python train.py --experts_per_token=3 --d_shared_expert=128 --activation="swiglu" --moe_layers=[1, 2, 3, 4, 5, 6, 7, 8] --router_score="sigmoid" --routed_scale=1.73 --init_std_router=0.0318 --norm="rmsnorm" --optimizer="soap_variant" --beta2=0.99 --steps=9583
Below are experts of layer 3 (counted from 0) of a mixture-of-experts language model. Rows are named router (the router's row for the expert), gate (a neuron's input weights, with its number), up (a neuron's input weights, with its number) and show model dimensions 0-223. Each number is 50 + 15 x the weight over its row's rms, rounded and kept within 0 to 99.
After each expert's rows: "gets" lists some tokens that make up at least twice as much of what it gets as of all text. This comes from a sample of Wikipedia text that the model never trained on. Tokens count by the router's weight.

# expert 46
router:23 25 58 85 26 38 33 30 35 68 44 51 11 59 66 62 56 72 63 47 78 55 31 37 51 83 35 46 44 57 40 46 50 54 42 29 46 41 49 42 27 62 45 47 60 52 42 45 62 56 51 24 56 91 54 73 29 70 55 56 51 18 41 50 63 22 48 65 35 15 51 49 57 46 69 68 36 52 39 37 62 48 52 34 40 37 60 75 46 81 28 51 54 40 35 46 53 63 37 81 56 69 69 42 74 59 66 62 48 49 39 79 29 66 61 47 34 49 45 67 84 55 67 54 20 25 35 60 75 28 64 54 34 35 34 51 68 77 71 76 36 66 54 56 57 67 53 52 61 69 62 66 51 45 49 49 64 66 46 38 49 33 40 38 62 26 39 54 34 19 23 47 52 63 69 59 44 60 71 62 41 40 45 43 45 50 48 33 32 54 36 68 41 51 50 59 57 49 48 58 67 51 51 25 42 81 66 48 53 55 76 46 29 58 53 47 61 49 74 53 47 30 51 55
gate11:54 40 54 64 42 38 28 65 54 32 55 55 17 48 79 69 51 62 60 55 50 57 46 73 54 60 36 34 46 70 31 31 35 31 31 65 71 76 53 56 59 37 54 51 53 43 55 43 55 62 58 37 68 22 43 75 23 64 62 26 40 41 47 51 94 59 52 40 66 45 42 37 53 59 32 62 40 58 44 55 67 72 47 52 60 55 61 50 41 56 40 32 78 72 33 52 48 55 44 60 46 77 39 21 71 77 57 43 51 45 40 53 49 58 55 55 37 60 35 64 49 38 70 56 60 43 43 48 40 64 65 31 41 31 27 64 16 69 49 22 41 63 65 36 52 40 55 37 58 76 40 40 57 53 64 37 52 56 31 29 55 62 46 66 35 35 56 58 41 37 62 36 28 32 53 41 62 49 72 32 52 72 43 67 54 29 37 41 61 43 49 67 46 45 42 94 53 48 47 15 19 33 31 29 66 58 61 39 64 19 67 73 52 51 68 30 46 29 47 37 99 36 45 51
up11:41 62 37 70 38 57 54 64 43 40 46 33 58 41 52 36 65 55 47 43 34 60 49 22 49 46 79 37 49 53 74 68 60 71 61 33 59 40 41 58 45 54 72 24 45 74 39 74 39 48 64 91 63 61 57 42 73 50 35 95 70 55 51 34 38 22 28 83 16 38 51 44 58 46 58 49 63 36 58 35 37 44 44 25 52 55 53 40 61 33 60 86 28 58 41 48 44 42 63 23 51 52 59 65 67 35 65 45 52 34 55 69 69 26 65 50 55 52 71 32 35 22 45 27 55 52 50 51 45 56 56 58 38 76 80 43 73 29 63 86 43 43 25 70 29 35 37 87 32 57 47 72 44 45 49 49 28 40 47 52 36 19 32 43 59 52 33 36 78 63 44 46 81 65 15 45 21 58 51 67 31 53 64 47 42 64 49 39 63 59 59 48 40 49 50 48 66 70 66 65 53 52 44 52 44 64 36 44 48 60 56 49 46 41 29 68 44 45 50 34 29 63 56 44
gets: "-", "|", " ", " |", " -", "|---|---|---|---|\n"

# expert 19
router:31 63 40 60 34 53 33 28 55 54 27 52 23 50 56 58 38 81 59 30 28 38 39 82 52 73 48 51 54 54 86 50 27 57 32 42 42 51 42 57 29 78 24 54 47 60 52 38 47 37 65 18 56 56 47 64 53 43 51 71 65 42 54 51 65 73 47 44 41 03 64 36 41 55 61 58 69 21 37 64 85 62 52 51 61 36 76 78 20 58 51 29 47 43 31 32 53 64 57 60 60 40 53 48 72 46 58 51 60 57 48 60 51 55 44 41 44 40 60 70 44 67 69 43 85 17 51 62 68 37 46 66 56 65 20 43 50 71 52 50 41 46 43 59 45 67 49 59 59 45 56 44 79 35 47 59 65 74 16 45 40 41 56 61 57 32 27 58 31 54 53 37 67 40 85 69 45 60 28 59 40 48 42 62 44 44 23 52 43 72 30 76 42 84 43 55 61 57 56 40 83 57 32 35 43 46 36 67 50 39 59 72 43 32 56 61 52 63 57 42 58 18 40 39
gate7:57 55 80 72 13 38 21 43 63 52 71 66 72 48 30 88 58 45 48 38 36 45 30 66 44 63 78 56 49 52 42 41 91 64 27 67 37 54 48 39 54 72 50 54 47 52 54 44 26 28 62 44 50 58 44 27 60 32 63 42 62 47 66 48 62 26 44 47 54 50 31 35 53 72 48 65 40 31 57 51 33 76 55 50 39 38 52 46 39 57 76 50 38 63 56 68 90 35 58 52 35 25 50 46 42 54 37 33 12 45 45 56 39 31 67 48 46 33 29 69 44 36 62 27 70 50 56 94 37 60 58 65 82 48 39 47 41 48 52 47 82 47 31 56 44 31 39 06 52 40 67 72 59 35 48 57 60 44 42 49 45 38 39 43 72 46 59 54 57 46 77 44 48 60 71 54 42 37 41 21 58 37 43 63 62 75 30 58 49 27 45 60 46 58 59 56 51 29 52 46 50 78 65 47 64 22 47 65 61 43 31 34 53 55 62 39 45 21 56 34 66 51 77 56
up7:56 25 41 27 55 61 45 26 37 53 29 49 33 69 52 17 82 74 59 68 68 67 60 54 56 25 28 47 46 65 40 31 38 24 56 55 43 38 50 82 58 55 28 57 61 63 68 61 64 64 46 43 49 55 32 47 29 53 82 81 33 70 63 32 35 63 54 63 62 49 49 30 57 39 55 50 80 41 55 37 15 29 68 48 43 60 37 49 47 34 55 61 51 31 46 41 43 70 40 64 78 47 59 69 36 43 43 44 53 34 38 63 73 34 10 18 38 51 33 60 69 45 17 62 23 57 55 44 66 39 40 61 39 30 44 54 57 64 32 46 41 51 39 51 66 48 82 46 50 79 51 28 38 49 57 55 36 78 48 71 58 51 12 52 52 54 53 38 31 55 42 43 64 40 52 64 51 53 49 65 44 31 73 61 61 34 77 60 60 77 55 66 33 71 49 52 54 63 44 66 54 37 56 61 62 28 51 62 63 62 41 41 22 47 27 43 65 49 40 44 50 39 14 52
gets: "-", "==", "th", " km", "°", " years"

# expert 0
router:29 29 33 72 44 31 33 50 73 52 47 48 38 26 55 51 42 60 45 57 52 65 54 57 53 56 51 44 32 51 41 29 41 62 42 48 46 45 53 56 20 47 55 80 48 77 62 63 47 35 73 49 42 71 64 62 42 57 38 52 61 72 37 51 47 44 23 46 32 29 67 67 49 38 72 51 37 42 61 13 42 27 43 32 71 42 64 81 18 45 39 22 65 41 33 38 53 69 40 50 54 64 66 68 76 58 58 68 65 57 40 71 50 38 50 78 39 16 11 47 56 56 67 70 51 29 63 53 56 54 56 70 51 26 37 47 68 38 69 50 37 58 41 35 49 46 54 19 62 43 48 65 28 37 50 45 78 46 46 46 33 56 44 38 69 31 44 38 48 39 62 41 55 40 97 72 50 93 71 65 29 36 42 35 49 59 56 67 32 66 56 80 67 60 44 67 55 51 46 46 60 65 26 39 40 53 49 60 61 43 56 52 37 36 37 46 41 68 73 23 69 59 37 26
gate1:34 54 49 61 59 52 49 63 57 44 50 46 25 41 52 45 50 38 25 52 52 57 54 57 46 51 51 32 37 57 10 53 46 58 38 65 45 42 80 70 65 49 47 45 30 67 32 48 60 45 49 54 43 38 56 49 53 40 42 31 91 41 42 32 56 56 55 36 28 39 56 61 52 56 58 44 22 31 70 71 33 64 52 47 85 55 88 60 44 37 22 22 68 61 41 45 42 45 44 48 39 53 59 63 38 43 84 24 92 21 60 50 53 33 38 49 58 24 54 12 72 39 75 33 61 46 50 61 39 26 58 41 49 40 53 41 73 55 51 72 53 23 35 50 59 38 50 90 74 29 31 45 26 47 61 44 69 48 52 66 50 32 29 45 44 38 45 51 51 59 70 48 25 56 50 50 48 66 31 19 47 62 47 46 49 55 39 47 59 23 23 50 62 58 70 55 43 33 40 32 50 56 49 58 25 51 24 79 29 67 62 42 83 45 41 46 50 11 60 54 53 60 46 34
up1:45 56 40 62 47 24 31 73 38 51 89 56 55 62 45 73 61 65 43 54 36 57 41 27 69 77 70 58 46 53 46 52 45 55 72 65 44 41 64 40 71 20 40 44 41 39 53 44 36 78 55 39 53 49 62 81 72 19 49 67 46 44 29 37 49 40 69 43 75 49 55 53 53 71 77 73 49 47 35 55 20 48 54 50 52 31 36 54 56 54 15 25 34 44 40 38 60 41 52 65 77 42 68 82 25 79 60 48 52 46 17 26 47 44 45 74 66 77 44 27 40 10 65 40 68 62 60 34 23 37 41 63 77 59 44 43 48 39 61 54 37 56 50 45 71 37 73 71 64 42 51 59 42 45 48 46 52 57 63 39 46 50 57 26 64 49 73 67 51 38 88 29 56 65 73 76 49 61 54 32 65 41 42 45 49 44 33 57 41 67 26 58 47 56 50 51 68 55 26 45 40 67 40 68 37 46 37 38 43 86 59 42 63 40 70 47 48 43 58 59 48 44 56 76
gets: ",", " ", "\"", " (", " then", " first"

# expert 26
router:34 51 68 58 26 58 44 45 59 55 38 68 16 41 47 32 32 73 53 52 49 64 44 30 77 76 43 61 39 67 58 45 64 58 55 30 24 21 52 33 57 57 46 69 50 53 71 32 60 29 70 44 63 49 68 30 27 70 44 32 46 36 38 41 39 47 38 69 55 35 75 57 46 24 80 69 43 50 42 74 44 45 48 32 49 28 55 69 47 66 21 28 56 57 49 24 46 60 57 59 56 34 55 69 61 64 47 77 69 62 51 59 44 42 53 67 56 45 32 60 72 62 64 48 49 32 51 72 45 47 72 36 43 31 41 48 65 57 68 95 51 54 41 52 46 43 42 29 85 64 55 65 40 42 64 49 33 65 31 59 46 44 39 41 61 20 44 58 65 57 39 25 61 57 65 69 36 48 75 53 31 44 08 44 60 68 41 81 48 37 40 59 18 52 52 74 53 21 37 39 56 75 48 59 37 78 43 56 45 50 88 49 41 66 38 45 61 58 54 41 32 56 43 32
gate2:43 61 51 76 43 42 40 20 59 68 27 62 45 51 45 63 37 08 57 42 83 47 54 55 59 66 37 42 45 46 17 67 35 70 66 35 38 33 25 42 45 42 57 61 57 57 31 53 55 31 60 53 52 38 79 35 77 64 70 60 57 58 39 49 50 42 67 57 58 14 32 58 69 62 69 31 58 59 40 40 43 27 63 21 61 55 39 25 71 50 21 45 65 60 27 48 17 64 47 47 52 44 59 32 47 56 32 56 53 62 31 53 31 73 59 48 45 49 52 48 54 65 40 70 47 52 75 53 32 47 69 44 72 44 51 52 33 66 52 49 51 88 54 25 59 50 41 59 46 93 34 17 67 44 66 80 49 61 49 47 52 50 53 45 39 53 33 52 52 52 65 94 42 64 29 42 23 60 53 38 45 26 56 49 60 54 52 58 19 29 32 45 68 63 40 31 35 33 43 24 54 42 51 68 52 82 35 52 41 40 44 55 48 53 55 76 55 54 31 66 48 66 42 34
up2:78 54 67 59 67 39 43 62 39 55 55 23 59 62 55 73 36 46 92 55 83 46 58 64 69 40 43 43 19 58 54 27 39 50 35 30 62 68 55 56 48 49 64 34 62 68 59 50 30 18 40 59 43 54 50 49 52 47 44 63 40 49 44 70 39 50 66 45 55 38 53 69 58 53 57 41 59 33 61 17 30 39 48 67 53 15 29 83 48 44 41 64 62 38 46 54 32 47 49 39 66 38 38 19 41 48 26 55 54 90 47 55 43 29 63 64 47 66 75 43 61 37 53 54 33 61 73 54 60 48 85 56 57 52 67 60 70 85 54 64 56 54 60 20 45 51 31 29 52 46 55 15 35 36 68 49 44 43 34 71 22 31 13 50 55 57 60 56 49 57 57 51 51 57 39 63 92 35 45 45 58 46 57 74 36 65 31 38 39 46 50 51 14 48 55 77 52 38 40 50 47 72 50 40 17 39 61 55 28 67 48 43 45 36 29 58 52 54 31 56 66 56 68 40
gets: " ", "–", "9", "-", " to", "."

# expert 6
router:30 47 47 69 51 46 28 57 54 47 35 51 21 46 68 62 28 69 66 50 59 72 42 69 46 72 61 26 49 58 71 57 28 56 56 30 38 46 51 53 56 71 33 52 42 63 72 37 34 44 77 52 59 60 31 75 58 43 44 71 67 47 43 44 62 42 45 45 36 16 76 45 52 67 74 61 44 34 55 35 53 68 58 43 63 35 54 73 30 74 15 41 66 62 59 30 41 67 59 65 57 32 40 36 58 46 53 48 61 62 63 43 42 57 53 45 42 42 16 55 61 33 88 44 74 11 64 71 70 29 45 44 38 20 39 54 47 58 76 79 37 60 61 46 71 72 59 32 48 68 49 67 47 13 25 56 63 44 29 56 56 50 62 35 49 51 46 53 44 45 49 53 63 41 91 42 66 71 69 41 48 45 37 54 57 79 31 50 36 36 62 60 25 68 39 41 57 37 47 57 74 62 50 42 31 61 47 47 50 48 64 41 34 33 42 56 46 55 56 67 51 06 36 26
gate5:56 44 50 80 40 49 57 63 66 53 24 27 50 19 57 76 58 55 71 26 36 45 94 72 48 44 55 51 47 70 53 62 43 52 53 45 57 78 59 31 57 50 70 52 46 67 70 62 47 41 69 28 48 42 47 56 48 50 59 54 75 79 33 64 54 60 48 27 33 38 55 70 40 55 75 54 60 78 53 62 49 28 65 34 73 27 35 44 48 18 52 23 31 53 45 66 40 68 48 51 59 48 52 31 76 47 44 44 81 43 54 51 24 38 60 35 50 45 60 67 56 57 47 48 66 43 52 42 32 62 39 45 74 75 66 51 63 60 32 60 54 25 86 54 43 50 39 81 40 70 71 51 19 58 35 59 62 78 55 83 72 26 55 30 62 39 61 59 35 17 38 47 09 36 40 48 53 48 35 45 36 53 50 44 37 51 76 16 60 47 46 54 51 56 53 52 47 56 29 51 36 65 58 44 46 35 28 71 40 69 38 63 29 74 40 52 69 46 40 42 33 58 63 45
up5:47 67 71 51 43 58 33 48 45 69 60 43 38 31 69 55 50 64 55 34 59 50 56 55 56 59 60 59 51 17 15 70 27 61 47 60 59 41 55 44 46 45 72 42 45 59 67 39 50 41 65 25 34 61 56 44 39 47 51 68 61 69 34 36 49 37 59 41 49 80 54 62 40 75 53 50 54 61 44 68 74 54 38 19 45 53 34 51 30 26 46 25 23 76 33 40 40 40 53 58 62 41 48 51 84 31 33 62 48 49 45 40 25 62 77 37 70 49 57 81 35 60 53 57 81 44 52 49 37 57 53 42 60 71 38 34 55 51 76 65 90 71 91 62 40 46 69 68 17 48 64 63 40 25 64 41 47 45 58 64 64 44 65 52 60 55 77 68 54 15 57 45 40 47 61 62 69 59 57 26 55 33 58 68 40 51 70 38 56 38 35 42 68 64 40 43 31 62 11 46 74 40 51 65 73 12 37 63 41 68 40 42 55 63 50 39 70 51 59 41 22 64 41 49
gets: " ", "th", " —", "%", " km", ":"